Experts of a small language model: 128 experts in each of 7 layers.
Below are experts of layer 2 (counted from 0) of a mixture-of-experts language model. Rows are named router (the router's row for the expert), gate (a neuron's input weights, with its number), up (a neuron's input weights, with its number), down (a neuron's output weights, with its number) and show model dimensions 0-255. Each number is 128 + 24 x the weight over its row's rms, rounded and kept within 0 to 255. Numbers have three digits each.
After each expert's rows: "comes after" lists some tokens at least twice as common just before its tokens as in all text; "raises" lists some tokens whose logits its average output raises strongly, later layers aside. This comes from a sample of Wikipedia text that the model never trained on. Tokens count by the router's weight.

# expert 5
router:120140105166137116069129069137157153125108103094146141147127130127128158111095111097136104177156099122176109145137156108140131127120119093128108166104123128151133152108125133153162136159130145100120127109109130092129115137140130154141103159112147135103110108119099107117166141126137130162137121146110148197137158142115094093108103170121122107124157124167165121117110138116128143112139120193137122167107117123128071072129125152105141164109136137149096184089111102142151107085123114109139143169119162167148089129078132123140099163157157154113183118146134133120129154136194110134140099136154158163133144095085157139138149164130147123141139171108140152113094121130142102139140145118082122120158140163142104133108147119119170109138114164117116109087133087091102125124111118
gate0:105174127142097128149095167117155130107134136124101125162136180057100141083082090156156124083092129146099130113148138144122115127113142103127144159124093087097068135125116130119076099129080150155127175095138122112118122119160123110094108148139131099120136109168086149142128151116100133132137153101106132144128120121121113126146117123108162132156134163121130163154083139154134125122117166176109111119160157086120072146106151112152130176138139134126132148134119117102154119108132092144134149146130152122168087118133146132144124181141139129153118157119107134148113161115149103130138140097133122188139093119068143115149139144126169121157123118097127110115152124117134179116109102125101109154159179108115104167146111150152174120122143140118129174137143170128121135105124083
up0:106115120172119139123110143134108170132150107134095113113147148080101144146096155139161125140144153112110149107132118159111092097123129111094154120122097091147056111111139148115105120138103150118111152135167165114120130138142129109126094158129130105167074115140105132155150145118118131094165121092155142146098126159103105116113124124077147100147151158106159130161111117137151099123098152212121079108143128081113136120125169153168128161128174135117130164144127097124151097107137119163128156148142164104173102125118152157143150129119114093150123132135102107139131148132131140135127139119110070172162144147070147116122132137122150156137118105108135108108154130148123163099168160166106148114148160135127088151064091098110150120109133130107140148144149173138110148133111096
down0:152054134116128124126124125129122059157105144087127201085089155132152109091156150096132142106099125127127128138119079132153106144096148083096165146151083149124142127119151146128136133156120123151083139117122161116168136151109167128110146153121121147141131171133102097150131105142134129149120105105162125102141125080136127147140087110141134161108172110141098128153133127081138098087110110103138145121133112100156119119185118072107129117148112092140129132145185100088112113130142164215112138100142136122165134115180168141143104099131150149119150136130096147121152109135117144138123110137137121099108158142114116126135099108105134133120124176133123137088113158118128126136103149127137129108107128127166125112156154126118115119116124083140097133139179186127156124130140148
comes after: " |", "|", ";", " Best", ":", " The"
raises: ";", " |", " (", " of", "2", ","

# expert 14
router:130160118146144130099137079102174120138079084122134120156154152128128147116100112136128137128132108128129128127131129108105136122136087126128117150127179128123131133120122132159191079160114158101098132114127106123125139105107123191149132132150129115061119107128120102057147106099118132173130175137107152152129116145124133111105089136154132142119170150119150139127097161129128138125129143151161124115107142128155047125127152148119144119091124145145053135146109113099121110110147109127114087172148160167142114132102138134139124136142138150151178103142172147129115127091184113099146080162135155168156146106090157110120146129128129129179104137133167154094066121131135126155149110116101113161125126136139099133181126132112138130121101153138128125105119106089102141133088134
gate0:119155156157126135135112141094126115132082122134121138133118080134080139138139172108113117125114106160173143128123162114088104109120108158114151144082150138170149120131127116161088120117180108128118159106146134134131134127177101134170160095093148121061169144124109124147104148151116160164119115116187129123122138165151152148118112082160124136118153125115143115145077105164103098164140134116162141127128156177095154141155109124096098110114122156097133130133113156147112150182159112116122117073129188158148153136153131143152144159113116135139122131100115143110100158118127112106120121122114147121117156131107148099125131097100088179130100142093139103143091112124089122105141147114113135151133106198133159161161099106144100147119138143129135111128118101066126094141151129
up0:127110099120094105120155133162112131139142150125179117124141132131168154139114096125128150130153138112078110121136107133161143150128124094136112122165114098103108109148119115100161135158088140146120120132109133126127123152118165128069111157180112143151099085143142100117161143097107074106118147132090114146158109093101102125136152142093110116168115102141094169113150135103133157101101136130097106146141117054166099106130152135165160137155147118165111140126156115103153128080110117155133167163113071085099113126103109141128095096144126112129150133154152119152124103144124121154144133143133106118163088134149119141138133121149193089108137093139102156153154113121131159117121132122136097090137146097128100100096167162128155110126092116085124131109126168198143143116114098
down0:121171178071154134092122132149188136141169141180159121098163144128126067124141147143152136112120134139157124095144100105098147138177132141145107140113144130119129127162126082129152129118114140125104134136074149132101111117104100100095073168125092116135162169134132163127063144124107153148163137122127135148116132112129108129123149100137129122120160164115095117172124107142122123150133133146127112187161123096104126100122137148142089124106161124111154148141113159156101140111142097113159125146104122081093132124097126046158141135131153139140114144121106100126136107132125131131136110099091167145165114119124110108147092152128142150132136135156105121134121157130129095180126125179118123155142090138127111107067142099114108122103118138128121109102131103122176108150117184
comes after: " the", " a", " The", " –", "s", "The"
raises: ",", " and", " (", " of", " by", " in"

# expert 120
router:133123148119148138119122127139128158114097142111151161176102150128129124111107104122126102174126115144156108101157133099143103083073101119125110160133154128114153124072167107179163116139124103133100097134096172095115137141117138134123127160116143153139109129129127147154122170093167137135183125119144115159124146107131164109140118145118174158110167108151147122150153142112128131132123115151151127132102130143110130107190115146137117118143158122152177125096130121098085135139161096128155091097068153134160105106116124156109151133160175117105160110124140137122184164118162124072144146113121168171129118109135127163136087153130129135134128137083124146183150082126169164141130121126100139135157134164106134132119149128094147154148101169103128101088157141143119073123155108
gate0:114116114138113125092131137095154138138121123114107120108160117092123142142134110123178149092160139122076117118144128149090113188104123164153183113121130171137087122150120143110105118127142155116130138122081129120143096121137144110107151129096108159106117096073130085120109108154113138133124134112117110125118175098155115169106122077147148125135123089100137138122164197169182081148147101135173113113113129102116099100125137183168113126161143120086092117135120166102147136145084138106107131108131095107132151136097145114107125122121155157117146118148099077139120142149120136147110144124149125151153124154155146153144143162142181136118116130114110138138141112108124071164132165144194138157112114127116143121101107179134141140128104121128162113119114091124114171115118180
up0:092087134105137091115130111122122107142105159115148149129115118110106143151115084161107147138096140100089126085139117102108132165152128123089127109144146151164132097103139127144141111102168159091111105167142159147138168183142131139127088108180151142116113143135153118167137154095107115108113162155129124145151092140098135116134103144075123118104137109141096085127141141148130102170145129170151122122124140129145114126152159154124136144186146104151116076140142116109137099123095124112112118113128138076135086129130153151098121100163144125153133154127111133142152136141135172139137163147129161106135175111138103120183159084137063139120103098140110110111192103131087102117129083108091142122114149117123120066138165108133132133140119145132096167098115113114137124109166158
down0:117145132127136145086141103105111151153148132107132098138141113125148128119095129104106139138098135149101118174107177126084154148141121179144117119095154100071164096136115184119136111153119094151088168120102159135143102130197136105114154130101134109129130131126128076106146141138123148137101132128142151151189117132145103114133116147108122141096116114115138108127137098135167142135088164125107141173126134122163123174146121116157106127123100095103138172099103145103141147119125113136111143149146184088115099157127126084071136113126111110102148155120166106079146105105137126134112133133122125107131107120189162131135178136144136154102139146160094162120146173106118092173119081105139112153182113164106123103100115105139137160148088146110127140149126101116109139118094144
comes after: " ", "2", "1", "0", "9", " $"
raises: "igation", "ests", "ism", "elling", "ilt"

# expert 20
router:138136153126143145114156123132131145116082128126170164155098141128129123109065096122126107163135124145150129111153145095140094089095112116129114159141152127121149121060169128183169105140128097127104122143116195095102123144120136138133118159105120145134127139129135155159129164109156136140152118108149106153129148098108157108127139157123167157102164114159140123142192155107128140135120130146124114134100128148123135092180135135141102124145175120153167144076148106106121140131167111123137101081080153153157102113119126155115156136154175123117160101100138180113188154112157124089144154121113148166128103104122131136141101138131129117137135127104144138182135082103157162159136109128099131142181132144096127133109156130087148150141110165113128124092156151132121075118146135
gate1:120124151155075121109144134123132129094159090167126142111168106122040151146134129106133144129161110081110124119090109131167127192133168137121157132119117118131129112157102161071085144147198142122093130130119111130108116135084139140119114106130106137103097130110089098132122103098111123115074102180127123133103097157104128155087140146055094128166113142122134156134092106139124145123134128128153125113108115114126142116137109123132162125114102120074129182140097123149128118135100130147120177126144086126122144148118133145143080130145105104101117110116125130142130095128158124161118117085131141111128131132140144144110162144139089129144104140109123155142110152165120176132141135161115133130120111118136126122167101101157138144134117143153194093156122122135125206134106117
up1:120084136130096131143137162183169151098130121158112128157148094150099141095140141149137159116145111118131162155092146136164191146160135083142079147131117029099128127150126159129151078139146144124114156126117137133101160102096127136100101110126116118144138142136109100118112072107174115116092103145144098146094110143124111106126131154129114111121186162139127140132127146095139100094163131135106141133113101123099118140137124137138139143127113106133133168129094096104127092088120136186150115149150191104144173116122081102137112141172124146106140117111129159090159102067121134112152131115139128150162136133154140122100138132123128105134138147154119138138145110150147108130137125123100124119142113103126131134138143156170148136120159126130140112157082146073145191114105129
down1:119167153141148140122146106115114137112140157149092100143122095101124123137123154086097114105121110139145134137113078176092139092174169118117117122126139171076126157130135111160106136164130133103113070137143138130142127127129102163098129108116086080085143144127161136133121124140142076104108113108124112113118121129162140134166123129126072143174106128153131146131146205156168121177126126101116130151139167129091118118105154138155106100089140120090153107132179141140141130177132110156143130131118132136125169160133155129108116138125124180132129135129129131123071135151122164128148144163095088118096141116134127100118119112135117165143135127133104171086155092132139190105153128082086125140098108142096142112165145160156136155124118105104113147118140115093132118095097096
comes after: " ", "1", ".", "2", " (", "3"
raises: "hem", "ps", "he", "ans", "ere"

# expert 117
router:154131136125156133100127126118127145107094137111181147149117137079128104121095115124122128166138111148139128112146159099122097096088111117130101181135152128120160108071160102159173112146129096113109099147107165095119117133122134134126138161101132137126133155098117154185126174086144146113162112121144114143132157103125160109143139131131173159087151124147138108147152144123128133135122123136130121143098116130125125110183107136153101126140171110158162151077152099099103128131177118118179132090081156150154087106118119161086133159182164153107151112116154135119176152120166136069145150122128147180115107107119115154159102153132140139133117149083136156185138106100152174145142129137106118138164154152089134145101141131107131136131122165107127111106152152121119103117140106
gate0:135124142168115127117092124150146151104109159117098138136127096158153147136171174133153145084146145104175176170100143109096115120118146175138119105172144101139083103158117150192135140131116142144160143150168145102094115098115117110155133127149158150124126137136142106087141114147125081133133132145123090141144121129143104131132146111120155096129150093122151144126107119110146152124156163085151091129054111075124154131110143154120138138126125109106082102086081142085134107161115141099076149097154084103140119098092170115125090135108105097105128134149118109161104138135122136159129147129143108159116134124129130124129108147121169130112126120096102073105091131127117088127117164140143128133105155127122137129141165142153117136101109083159170142144148119119099165156088149
up0:121112127118119126146163151091137109166113115148170108111135135098126109167102110124123148140117123157097102090147102127153129125149118115124138157092133148087165134116168082075110142134179111119116090145096114168144117128131155138116112132119086111125166160166115147113128127141119164160094122132153124148126116091150122124138135193110117132117138145108102087119145133109105099119105121190086118111166155203113107109129128091120087095150169124144131130209160127146136144093121123153176110137097128115123138134164090121130141152152161107129119114142138149090143133118120106128147107133147096105111144150148120110164102104140086161129146139135161141125161144124164140150145098105100155122123104147074160105148150117142117123134125115120118169097116121165154078076139121
down0:102165165083080141089142104135132148146154118151128117091137126090148104144111124109166128142096099103142156149111151163096104101157159139165094130091162127109139136117152160114104132120150142109111164142140129121105142099137113135137109130136095137121133164092086191088123125145157119102156127171121112110143101111149129110099149120156130147115124135158127109108126095114107151149127066140162129128142093140138154093115110165164108130130122164117168085164163139117062132115157128113119113144162116138107133122097191177117157134157135116118132106114098105121134145097174120163122151144126135143108127079136128130157151128139120129119110148156121137181127112095079167094125131164118137161165112160130082119140133112070150134128112141120124117106158094115155153088105119
comes after: ".", "'", "j", " J", " B", " G"
raises: "ne", "TV", "\""

# expert 108
router:134122140101148129095134122132131168114122129118168156173102130128128113127111099101125108159127095146140092092128145089116097093089127112128095154134153127133156124093167121175165098137098097140107102134111159103116109158099132137133118154091129144131136138129123162168136164076140139122156123113147118147123157109133163102133128146122149149109155120137132126165144147123119132133124150148142089140117145134115119101174118121148110120141140118142168142092136106097112129140145124121152124096074117134148114099133120191107139135168174145107162112115140158106178171114151119036123147106141139169129106111113125167126118127129128141131148150089143154171149062095165171163140117144101147146191134157087125165103121148085151129128115150103149120107162144107125079125141104
gate0:130125115182116107131118114104096112139194136123144130113141122151133180167111128167150105126167148120110123130135125169100147114151134139112146112116135170152102125146117101143104097119182176135160105116116177125142111132154128135130095120132122107088106129126145125103141086110154103096135124142124148089110132105158140115118076135106116085127144141129106087087111128117179131096149093148129130079088107114131116159130091132117103144121143125111122128133133152153158105158108132097077162162127094132136131097117131128074111084098153146133119144157108124145151115138161168120170119071143123153133114148096117159167140146131112109108091089146152128096139121130131127142105157111080120110120123132143093149157152111187138118131165144056108112154119124137152171123123076
up0:127138144123153106137114118148130113144143111119146142112107118141103140129090102110182109149153110089140132149100159182109096104134137095121134092156161148165123104142136102121130120111158158147142095098112156126111135142148171118117141105138094098102114175144116125125122100162141172106153097182141128107139092094096143128123116171115108085088180102148144117112130120105131142100172120160129142114099130119121120145146122156115139101102069138128115158115096162147141111123162127089093132120142156145191139100122119138138138098147125117088140126171120126143138092149137120144143124071127163144116141146092107122154178102105098127142137114138115119164152130144147122129122103073126171098099153171127159155160145112122159138124127097103103096136099142133053125158073117
down0:161128139125158128125148160119137083116104101112086129106111135102158156119117152153105114155119108133164086115150156128162137127124098111122083130175145116135119146131150139090139148145094133121127117114108125091176153097089126126080090128129122109125161153160131163144158162105093133108160097118144126121104102104146115139141152137124140090160124122144134095132119128119159148128102108130132129165137168131100137132112128124116112102107150103111143143163135104150143145136161129178116099133191095126102139129109083152115113149119147113136106123170151158169132138103113163134197085125139129118130108160113098161128134072154113133118154046143135134120145144174147107175149171102138105089139092069122138111149137141151137089116137127116152086134137101090126170134125087
comes after: "1", "9", " ", "2", "0", " ("
raises: "wood", "ville", "mo"